Experts of a small language model: 10 layers.
Below are experts of layer 4 (counted from 0) of a mixture-of-experts language model. Rows are named router (the router's row for the expert), up (a neuron's input weights, with its number), down (a neuron's output weights, with its number) and show model dimensions 0-127. Each number is 500 + 50 x the weight over its row's rms, rounded and kept within 0 to 999. Numbers have three digits each.
Before each expert's rows: "comes before" lists some tokens at least twice as common just after its tokens as in all text. This comes from a sample of Wikipedia text that the model never trained on. Tokens count by the router's weight.

# expert 0
comes before: "s", " of", ",", ".", " and", " in"
router:418467420422582487466501461518512429529526501549510496425443488471523539485429621473520520527507448376453507519567542536440456507532464476491458483470490497612554613432532490480487547517475495483539448447420480457441466376479481449561590503510490490462493549464552501488509490539494469521478561451445488463467486545501530512490486516469557517458458594534437570457562544497409525517516
up12:522474510397462504463489502497497474506459520467459551425600473582543515552504505450494523545436461525521536521510546403527503573461541471444538483479500612468523509389543558480431471539420481583478507490430396480524505559474435478517509440420588502450433488589531575496406429481443474513485474515462442468367432570593555464549558447615539553501547431503441505446510534483396582399578
down12:537555513409551452443450470498503570511525494533495506481520491476453380432502435476513422476529532467451539509517465502503562504461498460533538506552496518397549415460519515490523515492458459477557497466432532519597479540422416513573540512458574547510488419614502626538498446518452449488435472421373498470445492518531387435496499474516632499422517484602555492461525544504524470407546
up13:478512491489485431464496468477408463495554412540527505449532472519546563542428486509472508468545565436478485548524486544517532562407592557437552461556464444567440586485487554586479493507458502462437474548441520498492568535554516546531475585394472445604489578492590554553460482543481493502432463490583499531520491494495490559412436471377483534604566551518459430521460408559501514440451
down13:562549550530500611556636388461552506471535505492470467442463554460520476570441505505515457416587359551460535459437362494469655481450430482588557478579466471492512462502470525473478503520508483530525516462498465486576615557486581520505481457452532554528529571528428555480529450450483490448532542502483518422481501452536484511592466422443497345394475452533564525461519414624535512627488
up14:454457464437511517536456395566571478578520454545423462517493502434537567548467517495477548587507492552459556538570493493449449555596448442507516487526499510546501545448373544565513436483648473584549447502546478517495462379425499536518556440529631471413482533387483467499491510455649501457466528565475579576525472498476531547484525480543508481564461530530511443515524530396527507530462
down14:552576552581515509449539496557508530473502507511566618414507422522427479491477542522463510516563387585507552550493558558470442494549493496504520585529443458505457545474478491460427593535458583478422499538494610448471540492515456551499523509535542441467501499462526546532478498495488538547457532494573502492481459502391395458452504413480497477548490481507439509555476560589487467475476
up15:512426417517429513416617481415524469503503501516528543433480482508479507536483490403467515538529502475555564565520552421506520500543490466478526506490452461492490430486607493637447475518494498560499565384385523418530491569484508474572494416494510494505468548519493489421466493471488522564489492438570432591445525556568496544467549570404563507392465399557381509575591485536507517496522
down15:442508404466488559527523484514549526556533536449528544503474459449559472559441468505571422387464485500513460572582537415427565520542541471463570528549515447518510471569558515479490499516495476494522561541526493481427558482419565553474543484534543522453485422473475488506502492512546505509568601520489482391500579500521540491389400549625552511574441489566538642568475537510571567524505
up16:520517506483401598550413543501418470446575406560480448518540491459509525486490466510506496532607522457490543561564591541498460505494527476517561415515454456493492532494527546461441483428516471416440523502448440396402535492589464475465478559495502572529449490497490395532418490477449523543537622466492404472565507547515507451478408518490520520502407467544433501507482461515470513478528
down16:480476572477546554573517592493412523514468453534507528472475468483414513502569568499435462505578591557461427565574462480383531548557562536505449487452483462450496519494421603513577488511514548489457501544493563447541557490549488523462537483487434462449513528504518481501478550440566422564556501482464550520446476497539484419487525421549505422420496434515513443512487473505503489581605
up17:476485532452516483530459481552561482535543509442547506451462494370539469432433532535494554545413500501530489499473593469483404466562501474584479436487426489592495510560419521438550492532436548532534463451505466422539514435520508524472497480466405485526427514422487504497456423470455449426492532553490441493513487521441518415523418518527464435417469508526450504540580503410429528514528
down17:585507526551458464411481501520505484528426447452488443514507530546480507392550396461548477494416541531480503503482410557537635551529480493459470498541560453428503483515463532440503539536583502435469465500499483457480566510512512501515487417467531534484520373527506481437514508429553549491536440469501580481456485460469432478492584509576445405517527526440529540476512513524539583441365
up18:507510494539470407552451417461486484482523336486551498607490503507465442471573508559450506422470552598499491457487614462395451481420552547483610538490485451515492601439456619588526538423546505480527552518514463481549402472491526558621423515529443582499602571481437514476485472475512555529510524508468479481574418511393480529476510505548533499531484519450400533440493427443518489465536
down18:608526499536508522491429406505384532471442488492442547516461472448559589458439385552527538479526544526471470510439473534491443451517517569611530505543627406457516433462582514522455482456498535590480488578566558523558513522596529444532419540451492517560492530472563448512492522399508468488568503504485523580592457492407455507546571599460451510464649534469505504524470476432564520481455
up19:384501493607492565490521459557526494447524453545538463458505495429500553531502517397468543542611509428543476471602456503527489488508445542466474571514495487518507612517435500557519486581514554465558591405427518446522496448507480529533554505556421457510539515440517506482391519555516492482485491556571489508489507462460425606463573473555554546532493557498497485532505534521444513500531
down19:527413454442490493392429576438428495643472514544438467509439558508494416485458461490435515399436482562473471621467473355518604429576606517603547544561533506564499533422425600496457461475489496555475429544453506519513483490585506546558489453545390535588462517522553487427565531400533482519561554472450473517480396516493527466459545433556579490535427418433484488460585405561609516492433
up20:506437508489550504437435505449454470451412485548422469498496529611515459498430525523495492477427511422531532546450441492537461446538590572540546546536438446497515494484584484537444545373445546512432525479485483533467491447526511464508439527426495480512488496494436488482467568455492474581528525629521436386520481466421535479503492433499416416438568481476451437587482436514450453472478
down20:544518504406480519500500495513629512590602469434436469551550490448479491486599532484580433417570431566485504500477579531423585489524522512584541604598465521462501572489467482513517503497482464451541498378545508473504442625462555516520599549482502652466474537501439580486573610491586543555467506512458582430369444525465526453501509501552571482496405497510415522502534557520482390434498
up21:575519500477448490524455497495565481480489494412493439587497486474519519410504586385477508526519508559550492549554465511501416575443450392530478516462451496481518515555514493534473535453526478611494462494431438513526471447474416458563531446521478487496519525475552347539536534492486499558534574560559540642410449546460539507491490538462564527375481568616433494483469489405522393548488
down21:433545485465445458489497589499519454508517522462500460482462483562466507509508474467503457532546452511604491466489503420459621512502478423490513587611507532521523488506441499537528491597429461526441527515525484544478539581494514482431493438489450556537532542547493434504511481508448548487488446446592523481530435484571506453491543449546590457550519581463537540475526476557445387602516
up22:535497494466439492407440439486408471506535491531568486543516367506504513478472518527492475566523522431496473572494611432434470447472534495569483487494415449537495508428599498549521478378418519392509455396529557536385476543536521472549432525487476559626474516477420438449407459507570522551497552495490411590529579592477549493504454485441497606496415479476397455501441568351465437409484
down22:465513523533428434584475452520523444531466454483556491503506469470504533461544496472444527503574472525468567526487469562476462463530488464478457508607417547509493520448449502512507497470484517480484456551506486486420445477465435550602432508523608500516479532591515538386479488554533569471539497534550403471515425525421499645500474623540468549526438525615450543595510554531484530469505
up23:495530488421493487491554444629516494521521447560494573504408449491577574478423528451470544525536492432485503522499511546456561517574498511385522403627474469560513515454537517445496625553451535535512517517500481466442498470454404446569545535425466631522584533533503519458538489477534506540498506440467522421504570516527455442507538532470554421653420598539464560477421413537487360506535
down23:510456492528398532383510426513527524527562437500450493453569480524524515452561483435506463533542517541534526554566556551497585438522477509499556504465480512549468546455568468541441520508435480452472575441407512439473528457502462493433572521559459488458553490547539482509551381475495426633518545548461429496572495455557530522529496443489646470476583442511452539476488494543498450478518
up24:455586543509454540441494539482511485508515513526456537540425528549481547525476575454484452488432542421338448489407602497546433513425522601436480442462455477538555500569451519461498434336591498553542419572432586591544423497566501484516573456441473547450509501485475506483544591508555515507515503454445551506553557496573448524473508509471566452484484499560481541537525494487491467477507
down24:521464523615445552488501467516460490528500484582437464465485482543473513442502527490453527626532571469490493468348504555546405478504646573487474438425547513607459514544444393546489555532502537556548452523436509465533476482521532565580494542468498491538574506431382461617530480512522518555391497513483495527564513485518454571480429473404505575504499553537466506525487552381497467440467
up25:506600478447487492548488509543549457463507504487460542448488501522463553449451575406494528524598512435443518503589547555564468549523529395421472394532482570498501550404441514579413512470564577463453450496525464447413526459469526455456552487478482537534449470433524613504536504451515512461491486507498454528536473567583571420530425536404450478543487490584423485470488431460539428505511
down25:508440492484506573495530479606447532461376481473498571461347438525409490494614515540488547551495392523435540424577524600485524491474472523477487473537497502472449484527433541463590510502468507485417447561464565464497542541544491497472485488436509447488554572452486497497449464547425545592467611456479525486456471511531460468542446451459456570449460430464594498468416525593573450535554
up26:552575522438519531602575546472518500524463544582548507418402487538575531524493458480453530488494451539463487565551579489510491446543534434578512539511479441502502450474437439475463496551534537453487493532549420551485543366480461474479474447486494499553463439492441423484551444587439541455558532487556396454431502483463519543672490519476487478472526537450485534540403574453475445498594
down26:573542513543416463534548496529467512497456485562510498558473492528469467447435504557460464454540465497513405530563575497456600509523546557469406458500424353484435467493521560577512548463576562459487508517578482475497488557505542439465505519489439527554534514514568499436556582491469489639561567528536536459464540499531447386490509509549416583553501471530635585511487537481525472528535
up27:474483593503554514520471517434474452438503509481519515549456512508496545560516551498485490525592528462495423504535510494579445566540478425542517503443451600428493467450479466443476575563554548499525512525490507529528540492446524461491498508483477463545432501502472558447600570450519537555550547509555463489453558528584638519517536495526474496412480515644458477481556553491475571464562
down27:542495525560385599484582480460534495467520517477496490532461489454535351582539476587453531463514443474418480541370522546540489543405477588482456549447524493489556417472526529451461437363450503555589447553569433530559441461526581546511446452629487479575469538497492411490486502536480517428465544503486437521437504443537486581532531439400530513445597503491493542588510538560568503513517
up28:465497538407521435475542536421494514487537530499502440418461478461474510507455535509539467448488429446436468570426544461477544527553470545587488431525504532513530473582482537550571516454474460484620469409490513509508519451610519447464563500453504592456549564547432554484522473498506436462541586437512548506535428481480515436453458487497523485410464507477508584509442523610552521483464
down28:469523438555462554515433532434509493551505440467493493489546429551462468503510392489534499462427634561531536489510500468514533468511491428469583509478479572475485559531511555481507491441553533437428509421553573450489449578404567498461443452536505497531504510491541514467464575483512506530470626571462449468483386551435515489415465434569497491484460397473516439489505534545471492442517
up29:580416411552492481566516376564455482517446504618445479493560496414539491469436536542480512567525445585415449496569481518448424498542481459524557492542505418524529472504495447503543538488608415499463537490570485446416486540439495528513496467540532547490501432469501417514484450475559546504448505519471479486481539465498501603507436459508378580490458482549521574458527571477518488462514
down29:505598474528405487518413484506566493540506469520529572538487495436531527506459460518476519418477581494526409378566484504570455490527532637517550562603591475517476497477434516454487475528544483454548502554526508466465551540474451471545402557481599523413367483444545508630536483535506546525406475511552449457537544468540540541451471466526492472472464520531483483517461508451493547523597
up30:467446503521479588545510555524475469520494501465498474491446476483609539526571511451472523605490581447542499515474522533461449479520445488443489512501532637449484572490508497521564410526426569544519488514504427543539386530434514475464622521561558471517572449448463518450502537474527461515522563460501554505583465464472539527483588419477394592470527429533415451541500558473446466371484
down30:490409568456543458504502575460518463467524511485504442648451509425577480603539529496495453504461512608537439501430504513436614475479499525560571477603444512431548445490634534444556494494427529551449435533588575449547497458495428592478526438425439520486593477562523424458539545486467543420498509452454494444509553458539477526421504499433543576456445451441496520504524461477500506409504
up31:556492542510575600492432499497506485416405455546528435477619456617468550521492568531487489490501473542575413516477528505451601467498489492507552478540482442546532487465425535662496434562408514494602494459408513554502479525520517501498556510494420548574549556530427449460468483488606523463370578437468597437589501513399489528528555434456515516495350482445521545462565480497449453512545
down31:384445559486516539450492390459554447494590455462453502427551488482443466457556482457486449489533505511415542489529508457437465445527421563484464514540480517475535561475488508542477397541418541520451559478534556483489475524573465567574475537477486512546500476532427489562433424435446455623484477506477500635399520545430527474528516460437468531402480495546485495561573524584465476445479
up32:451504458514436595582481479511458454440452492505462530508576500439597649499494594404483525574393593474455495469494486482533388491446441581446500480412487546489557544469456521497467386443685495461520396370442439508557474432492512474544545449402446495519489532469482486547474457478442508523500534544483485601534572462587484567520480487424500571547511522617481456501518426419483356452512
down32:526507477515438431495547486523468478424529507491492571597494516514538479453481405466592374471457447500583479485575382532479585518543422489482518476603483617356540495597503521409538521419551595466463511505626572488540508465457489516521571489440385500496552468552564535460511522524403492552526543561516561502395434471500438547513499481496473514508456471570519631482489450544491484576602
up33:512465440493441510385475463452426489597428491511536536481495494467486502495525449465491558548519506479473442661536514466443383550451460481497468422524462456431534447475533480632454512485488444564508514518459437450474543438516429439501515394429477352533493537427580482474515484442439566498522452533567418487415443478489464453401415567463469478475529544525517480483524601450487586443594
down33:514476503561470528520484451446482495559425556469519520488535414538507547496475500439508456474529496538584565511454468448482564566518492530495563459467506547340479514547523465508429482481549548485447582491511475476415482560530510572477505449465573560457497505501465552468529551528443495499461604455555538546509462488446525456402620586555502421518455558498466562445513532645501571414507
up34:474499477375473511469496489442439463569559543545433492525565493560435607499468590496500471558573461479415496581469504498449550552483547529596496366552564507494506559474518489497473441499462482493477565431427524433549452568551550425524546473374497464510565625520520464558472545493486472486567563480478512556440588533510499431556520496425549463470618569488528520476502504499567569521545
down34:586533504510469525480486410481558559503513492456554471443517483495545442539416534526561468473417522525475546506451458411422589428486493436530515446498554443497491465492544519500562507529429494440623566547517576522532537594504521461473449562450517576473548444452449486451485539502494555563536529508463507409487535450518587400550455489471584572566566474482477424463434514433577536494450
up35:524521462559540437488440557518431471520493430518521586534477498524463483483482434411454590441474503512466515426533432517438554472582464487423540537619496587537481525492517532473422574485501626578607519446472550442484542496437424470564524538483538464488541404483532434476485556562535544538509480532490475486596454494492407469494518568549436522522380547477499495437437492594497453483482
down35:523523471515461543475515422447546484555594447534452495558487474411563424461550469548459529538492520414601536496523576483467431492484510440496490481349473463443507479548547509501447456482592517537368514574579481544459503508514428561532500527448477525541421565474479527508597501463520541418439412594459545572585546514580551524393508501499440489557466481495509576539497463415539469501502
up36:561475530493558451465519470435407470449504495460475441448486478522515526603528547506499493573540480514530518496502473510477556481421536560570510548551511502513487453560411570448491446511451522621540545509407435560594528555451469479511598474505459546464491525401552419442490525485544454419514515527534458451506534473481541555607523504453445488388471594431523568477480493545465497503492
down36:481442512422516554501467506501446535413513487591605576419560535501482448549471490508460449502476430410529565516534377439441500475483520531478569529462577495491535520501567509573490486576548509532517503501475535588532438567507486483501491471499561510561525563423483487497513491621433480526520454563493421559618467472465504523425508491502487578433555531592485429571510542494540498502601
up37:512530538455553502508432495495498472575480518494486572477480529493522558504492529551460520520548446480573556465548452499490530590549489446470483473496445589485458468460530526503513622501483599456527539390428447362537567528371480475487417531583528519489521458486454421531447455544534494493467444478637494488531544582447501516574558453366471522502449585440495450594471457461436508433463
down37:489460537574559631523445552527599492494419490453560436541437468504467489533558426449464602501439553396448483466467480508555406546523450421519517438517512504503476357554556470546494493443520549430529484461429442506438488450506481472509537516530537456491535474503442501482393525525487510525428414490508490503474483606498529442496511540528544538538530361502460514454563536500507462409583
up38:386563539433565577499416452449588483532482467441476556454518436471425472520542540554463525407504416467603554476486495488554540437537519532491457510534545554516524512525511517482445616429485510499508511466422571450446546530490452451472487546489533559494547506557433456532593586542588480553507552443542564491553434523429631510509490469388379534511446450555460467493500511497554480581473
down38:565525536594541564439521496468484543498520427569481413494510621513453456466493485517517504576438442516507520501541555539498518511510444472507503450436520569475479508502399388549547466434447425490495511457453507488381406543556592506499582536534452489490501497487504512511468453418507459503563441467518497541469421586439473414581481589475436491425527436513601480535495581579489480428420
up39:482509496544512526492520536516545472524555491512486524513433441461506559468436509469469470439548434503504446478536473504531493536459508543505411481430564412565518569508369496441507534536557412493499559454437488502411510466470580413512488481524494586502466597489455379471430567522634515500503458434503433414474510499380554486569612504513496458559505508479503611594662442530512514454514
down39:570497495515475481486439394434530539417426455499474589422507561459427526577518488623575450514447466561410500465457497445441502513530577473480414486496516510459434481512499532510514577470436488562477543568509529384571522408565487508583573501489399436491433366449432473440488462538468461559442459489437480544460463497471457496535505503474497486481524461515486495478492528485547502478515
up40:514476488401523575503472482412527518548486463490534528471458445450552479422489544519510563495506489538461580468555542458444458475455493502552506488456495347566511482539480545576576446499448503495533427456569503535438495488485492526542525518492373524510544444488491431515442445575521467516403495442536541519535402566425473493521438496516534477504443567487543503509500479454526474446537
down40:523536448542518514453521550478477565498485473488527544452462525544559571482513549531489472533495587509504529507553458444514519483467512439544576485440519458552480448414503482530525539523509511574620574537468449457599526576583449590608511514466492452487559461458489569577513592383608534539467558524488537573456478471482526486436518475501464485448646401470496520504508412372545502471471
up41:515484516393543506492493486526486488531499498562482530521531527505479547419480630539490436518509453537498528485541566528438544595454414477539495458517439431524518475525505499508418477464518453448528458515441493364530536512596450548548459419482398556510463515453487479529434452441392460592406601586443528518501446565565431544535448559484605510428485591478587501534544567387547514543491
down41:543608546600538494577511431506501548598476505517553521522513434431488464512493436497513492446473602474578562383470469479426504473468455494423445565488567539418493530464502445437460503515468518420502497532560534434574508474532564525487504477472548492428430460419439528420576513497564449478503534413508579451487509416471480472430481454497393547533532571464493541523450495556607496434415
up42:457520450552496512552501501522526489502527479481459497531497458480457537413488615505470452405554554415483432448541475557457519555519575466520501540543466456562525402521418458460472468468502481540565506485513440517443543515384528537499524550395387543494474482561501525481484453623566577498526566531631421476574471574452507442541477494495462498498537505560489549532500531578493497482497
down42:567493442522567608497572478474517596469438507459554464452469537492525437449545462492495418544541472582500477565501438511554517455535479564555614523517515499415523487473502483451438500453508502424466472517541562533504548483534455536407525430424458485538461458478507524512475536484481478511560393513505483440557486463455582463493527398494682517525497496497596438479542440515512501461461
up43:467473504488435504418482488580485440503488448512486508506497551504545442482422446472444486515482461558445506536511526437537511419524471458467563476526480537551544583414363517580485576491606488423563578550496516512430487501578577559493466453476497462397483507536462517401518482536559607448474601550529444421542518582401583535469506448450563545483543490477459542512561557541424538445588
down43:434512549593451535479518505446467476486447454520490422508547573463503516465480536493392440445623519461497465625542385480518504531523528492485518502493589531502566584429470543547432545520500498575497419458492543553500444464426516550505468486486521499520563582447540506431526538560612482511504609537545533521554512456523586648437523461502427572525484459558480522533544503505448603367452
up44:593486556524512487528512503513505479411559505507525475507431456506469477495517521494521553428488536465498435514469547521562476537515496515496474520521552507561526502503504485499502422427435485377482484425527512529474478424555488518575451535518415519531547521450500467421532576480559541365549509504456462497447445479563440497517529351525551570628454533569506630475503479519485492537463
down44:587514450552389560465473476525571427512424504553493505413536454400538541582517475516529525591541454481507508545564477520519501566519479489518506514482501531518428541567451573462415429604546568529540497557588494500437420497513456451534547475406549505446472454478527586552503489593461483551483504508522469525503457448470509560510514422465396480460488457436496541459466519435435565420453
up45:469454464459499459426475522546483461512548510451596518462456472364484452454470430531489453455519583529433485547537484550453499548513458506566463581477584498516497511466459495612505570543517423489480450417495397459487498488548487494554478442530519485377463582513426530534543514495532409487554469538506450486447474436538504469561413408536495586565577485513433445416471565584457488527399
down45:439419512481502463566496520490507474524530499489561472473564544485484554396594431482539537494480536571414514447589497462519463551513518431510500522496496566560553547524612462450530517503443429471490529448563526504474448571481533492466508510383520471482532449555539547491469617569409610518494492483470483552521453507407589394518479550441449513590497536483418532477517541506527573469491
up46:450523452588462442522541481429568470471502527464460541500602422550481508456564515510403475564477505537514502558566530604559541534525503432494520553508537510487522452558497517492512442473547529486463498532498486535451518585439615503542486470530461531463406545579444501452497500488449533413474529538513512460537530529503521441550510583459421540503540540432571572516489474503537538521479
down46:475516483575443396477491580460531471416480499505512425575548497505527483515572400459444416536491487555504479468552390619511564506551438549447594530465613535526575475563442453564566400509567498500576495492520484521475469567564624459508508553429600504478511407590514553498432522433464531478455563445468493500477468458533507525438512550588442459518603390489478500469513503607573582479561
up47:499450480535577386540438486542473444519515484554485577513530514573510488566463594543500507448516458450432569389456459542475505550525456504419544468453413472481498577513517545612555514473475519519528521426466506448519438545520555529526497522499470517522542545465489474555439540462570487597411544640497570492564401527426476506439498481494511459456526544499470476487535476525492565535433
down47:565534490488510517522523501466489504561490499487625439597498554484522453468562440514450486428546527546507547512387402481458552485507551550498476551473608357472523434513443500450480473481546489537402558499553467458399573472479424475476435406478468523511417425597552488522540555464516539497548550478524449444548594452482386510495583536563486476495514415514475474570501444458579470403505
up48:500526443491547387464559490513518495572517498620597516426487534491481469548479542507469488448471560551458488552525470506395406488480512460552518517492658421594507504428555507542567578541523471514541544460474457549455522520516506575573487446439487518435475520491536395448500552539577498510561414439490422485445469486413422506472502518523488478466482464435511541517547508520529558392496
down48:534449467545492500477542546426522514484526482435507508438474459490507561438491502566526496458441477461463570541451594508490483491555446430425467575420453467473518492489521489528480447441590549490562579478433495446493552476472550534512487544445528428457529441460490433394550504509434527509517487446432527510480584485532477489403537569540542469576437485528530552472432473566433623551526
up49:454433529473498500570468488474495469460523434531452467509488557443532585492456443410521578520507560447493426573534487421535508427510461548578563527477571551532460590468477452490421496550532571538462440494440433424545479445495495446533615497396431437548476556524565511530554476471512456482478635490482457546471401471541547496450517505503587503510547496507436436417503425467490524527556
down49:561553481486496497464569446495546524540443536457545528520539457513501495444533513505488441477494507512533528433486556618519517549457500425504493585586437478440531418504556547482625535464418458510485549522609521514492561557464478552517463476524541549448490416488487491492440553509523444533537428458563603407469614501507486519548499505481449516505457512497547600628482545477516431592443
up50:531468466465531497455453492537441443556470448481506498515366449480451582547582463547474599544548528427511520467512480574537479505482573657494622484488547518574478535443469499464485598454555455556518430530434502510458369505516489474562522532534536485452519538370411535539441660467499500546472551521497498458478440388483476465529361447580507470536505472524486495423640507459506435523395
down50:430496514506494441499520486428502433576561505636455500499438520442437484513517470485493552602522482461601556440557559436509478596446514482450469456538481465570512522515489467464483458503446484548457556496571501623473499487451517390517456494534480512483430511427577483530508470487451540524531502525574541508454499492512597559420449491505555477560518470509536558443455556433428612510511
up51:492534456560514552496541371393507474529424485460443493491522589419551504497430377478488548422417407565430614433501570517513504477632518503364495345448435432497533376546594517502477482500506532478473429504472498505478508428444508458535538507484508573525463469422505499522474385497468502538524536545505443570476591499439442566481513461466462520459514530458478486478504497451433404473670
down51:428477473578408502458442513456554453463598478585554515512513484550508432626523502480466574547526600441534469537459490497512466448478555519483506455482561582407488454485617471456493520550520531509468524488500542582527428486450533451487506564481423514545443487524447495539560554533527562575402503554563430425499437542448445526555455447398472529502433430491470486444572546499466477464455
up52:499499495424563474535534484450486490534550486521550404439533436414547516566511508502518492491487555446465398552586564563467523445511580524576465555418455484596530551477562536443506486477474599460499569564498474606459525430495511479482486517498589545528514469485472453481601478567556575447560532442545467494467546502551540580545516535468449520541572440529463552538523388462434520476497
down52:479506474502459514530476590521440507485507414496607457510514466385538533449495464585543446504478554467458438536544543582468438505465493520497424559502491448500598476533612519435539446478560529502526503494512469547531438456505494472429428527531464480472528431512440423414561501518533530454554572467500375431521548501470542524583515488559459552551492466451409528580467472459529448574509
up53:445531504527459589492517522537486489489483539548515509497521466526507612502571570453508500638512493399522471473491503594513483530410467483458514541558525504475463523537396472565484435508470495506398533547476452477519558430511493439505555431454537481446516551452515517476555447424491544442496503575471432493528571475570483563484444469520549429523566522514420473405476612462412483574523
down53:493405495531461462489400518448469522513469478522414526450467514526517445529410472582457511501470501546520461577423548447529534399546579572534521481420530546488464573434454511464444554493589455563507476535445477489508475504570533495511512457467440486533521462470547585462481545378498548437505470456512444561494437539508443434423502493524545452528524438456475457473510452549595430438469
up54:545555498394528487542461463536615471517493465537590508505393510464580557447532478499470489502468467463506544455498482499526479511461519482523520513554416465463464631447438469578449591446565482558549521558453463488497520490470404448508471462536472493536527544475464442463574485527561528496572613539449516558415501561437532559493531528389596497486499535560543619496567454484440507517473
down54:489496577479366401446569455498426521516553469525551530510573496470470582498428466476480547567498415586448536583539515563377508486514538461482474476467484537551498491482416552456461570564507487478536552479449471451524504468457457454533458376497417532434482465506486452555406387408507527493498457552479508504459499442534545578498532461402597486508507491545573580504590434413382443446552
up55:528531551462503540522566532545438454494488508477484551460500446472508574535512519486468510508467514456464517495547532551533514498472412595525560591567523574596493465353391463479456515511535517516427501480499534410624473492426364508575538555559521504523513488526598482476513461558449418479585463492450500652440511425429518504536497385461490454500509487507545475364502556520471551552519
down55:581570515546526567505463473478457509511438508478431468494462557493494625447526477577583432517505435556482530475454509496424491544549531409529511419516495527448595460508421508574510485512532474395456519544454504482529509591525457456458553479537455623562452534516501467451512480457525551546529531610525456482505431523544445490476489569508474441523564469610516510405594432469496555449539
up56:496522493504467595467582526590461514561588482479546541558523475416498586527517532420465501576456566440454454575503505509434509506456471454502451574458530504498550466525519473582507510486529438485540418432424512580467453522476540554517588518520517478439515435566454459533452430475517527449505520413465489504541491488422538449500467482497569508549506517555440493406455571545515494466594
down56:506468456477492481554472508478552520505433446450431509447525573480510584483447441544498554512483533558531476569486515475513547454474488402524526513550476536462511467487486606392509540479521496543493482544654562515565471455465558577412461487427497482470455519530452498513516510498568524504499513455440570579503491490476555411517521474478485529573519376466555510441500468505486480490469
up57:456514513477483556491535565485456465477462485523432489563464537553528564497513547482526495500548581480424400513551461475473527461492455508530567510494536490517525564386440477419488488545601551544449428506464535467516477520538536429478553508456461521534449633456546531471640540500547564476510594479513475550494471490511536542465527545516643490550546513548486473488484436530522470470542
down57:533519483542540504444466441461554502492585529504560535483549433514574484476484441482489523557502481454505570491465498573472522537501481513500483493548498529428417450465535525488609476407462425448547519554498542559537469458403567475577493499628538500464550442530510536550525548596517492488486472530534477487497553567551460577504465539373475518534527507481465518542524536444449416555422
up58:497566545536488553531560509431522465471526500599440472483490470428523452509562513481417533476472504506526510402466508507609515503652502629523540473394438501494601496505498551442477475517428539562482516427473426579527404433537471508563550550472553570461422504498354471527434523543535460458469429426537462476546520427560512490465472427528499475438410509466553500482440508454459412395549
down58:492452567455529554546542493380474470583459459357453509591469448595541575466527517480406502448473507474472523559457638487478559607485569521510559579525572589542488470559555561497512527381449567482493527472577506469461496547482520569572500414446500552507446582550476466448518561438484515490517474499582474496441410541519531494435514539507585518451504482524446574454499455481455486519524
up59:495440524516519538529449460554557509449481539488464510421569489532463506540440480568539410533390473584436556512463526500524560461385554470435497486559555486513487526474457486491477537435543479546574591638422546460528552548510509534487459448543583504448476456503472480478506539499507439435423540485447438469468507426485473613496600428538401489431498425488504575407643527486502494542523
down59:534467507492457509586435421515562471532542474523459484431552524462534467612584431609542537528518487521519583466499413524563498453506488449435515497456520521444481544438517505478498456563449477417503538477430401442539475538412505465507432515506433411531521407434441497596425537488444473489406493451469474527403492458554465501564544637602555417497458480518551540489509515566497574527645
up60:565570511498530469591548534518459474547429512442543498534487423478544480474549585469498524524478483525469443413561498453475551587582515502526517548545414494549506584513522505581418494544444581590490493511433471437493492567428447492537519447471599667557439504566449349566505511511470442513470593407469536555481502483446627494471485555458540517497477593440400515482517539492464439489452
down60:498466528573434478493548446484429460525554456533526443488487610488421413536418529479486524468499487515519473494509429491480521436502512454497544509516535567403445446462580508453461552506495464425554517497634556479427544499582520526522430491537437494528593565540518570403529508513477549553517517433556524481584444548545520477592592445466502536608448467537589468581428456546483396537437
up61:474518437583484474526480509486560417540501431478453472533490500562451560504538497408382570587494572482536546429394519499430453490462501433397536517537498531422510512494561497538475489554514530539512513490416354481506496595469426493461519448483442524485440577480546458485441471436507621547483470481465445401461490578469529558524558456420548484512496564488552559456556554559376451390519
down61:439489532548466543503607504476488468514493495503534496506529577487397474454444506475423422516556562418510440517485449479426573487535484487475545564516543472507466520483385500469504545444503516509431536449541543550484436573384531519523444511496512455514472481494580579409475461472519490556498479529548534399555439477483433550495604456611466486441478528558553482607484477593471534465527
up62:515486497432515378549398457435572505435554461595517499522464471566507535582544457471518535473407469429495525462540561464462484549484446510424510513476444547489527518561576480575547542509496533408487494464487494626446490507493462421458464466534457514491506476481593588514508488542472511482441581478464530466584501486594528523505430552466529513407545534422370514469510452421525531558488
down62:448487465413510473537469528580417494493429513524488567511438526516454517440490548564445507452523511432392517606525508547504440496521540595460463578482475476510488519492484489458491533631452545538468503584588490490457515513513549432540567497600454428469417470401582495487447538517440565608502496550626429431501555516511510468551485503519547481427524450616480393572559482371484523560601
up63:449495450527526588426501497481540487542489501512551530495570478459557522416436483521526516489508474480437553411485518567472592444539389414484511553474472477512461646545475540534533493509449425469518576464506488519415495478492529522520462477443486583509464534564461467431473436418512462439455546446467486485477544514490507518515507452559497515624456565456450536532489525547510585550543
down63:515488490552511503538551488357545506478520443500546634497527418536541482516555515492494436518506556491581472439444572478582472462442503516482550442553558456511536579529399497441483528515553517611378551465452522431482475410481378506499464536448475440526500471420558519510486487569458491621505445569536535520414523544543433489494462518482510462482534461404544474443610483504484428437459
up64:551508475610547487526503471410521477536394498486561543444542487588649614445472473488528473499564409441533576554513506467512559470530439561461485480464573497450521531500411467437557574454531533591554538580430503451512537457493483401502515460492455480446376466445495502428489545482551483492468510516438453449428491396477549555548576573414474490512502509418414524560570511478460427447443
down64:533537417500377660488504478543526532519416511454487546468496502507437467485560438560461510493595450476526537534503551517529425478511577542452420415473447460542457547447581502533571571635540497526426456516459546477409495518559559532479429413479595426474452538406524422514487511533476485619510498525484591465518506509565464563501507533491499409481615492558516479503562537478542520487549
up65:496490532501597534556547494568586481510469468568452523424436539431507454428451430482453543579573532515500571457525409495504543470516493485474460535543550541480443503425404523500473578437477459514490464499455433439459482417401355483540532574568567442513530479448465427557397547523491635373576592532566491435479456519431503490550534491524466528484418559615482495508640590542469483508531
down65:529516494575385450454469464495448527513466489562451433543481429497503501491648475416478511502514575575553467553514584447407567543487458416557487441414483490436455554486508528503516520549551416538459494498448508537449540518603476513625596505432420529511494506531418532445498517489564512481491471594505452540522576356566433432524535565534629464489512585443449538536540474473541469470480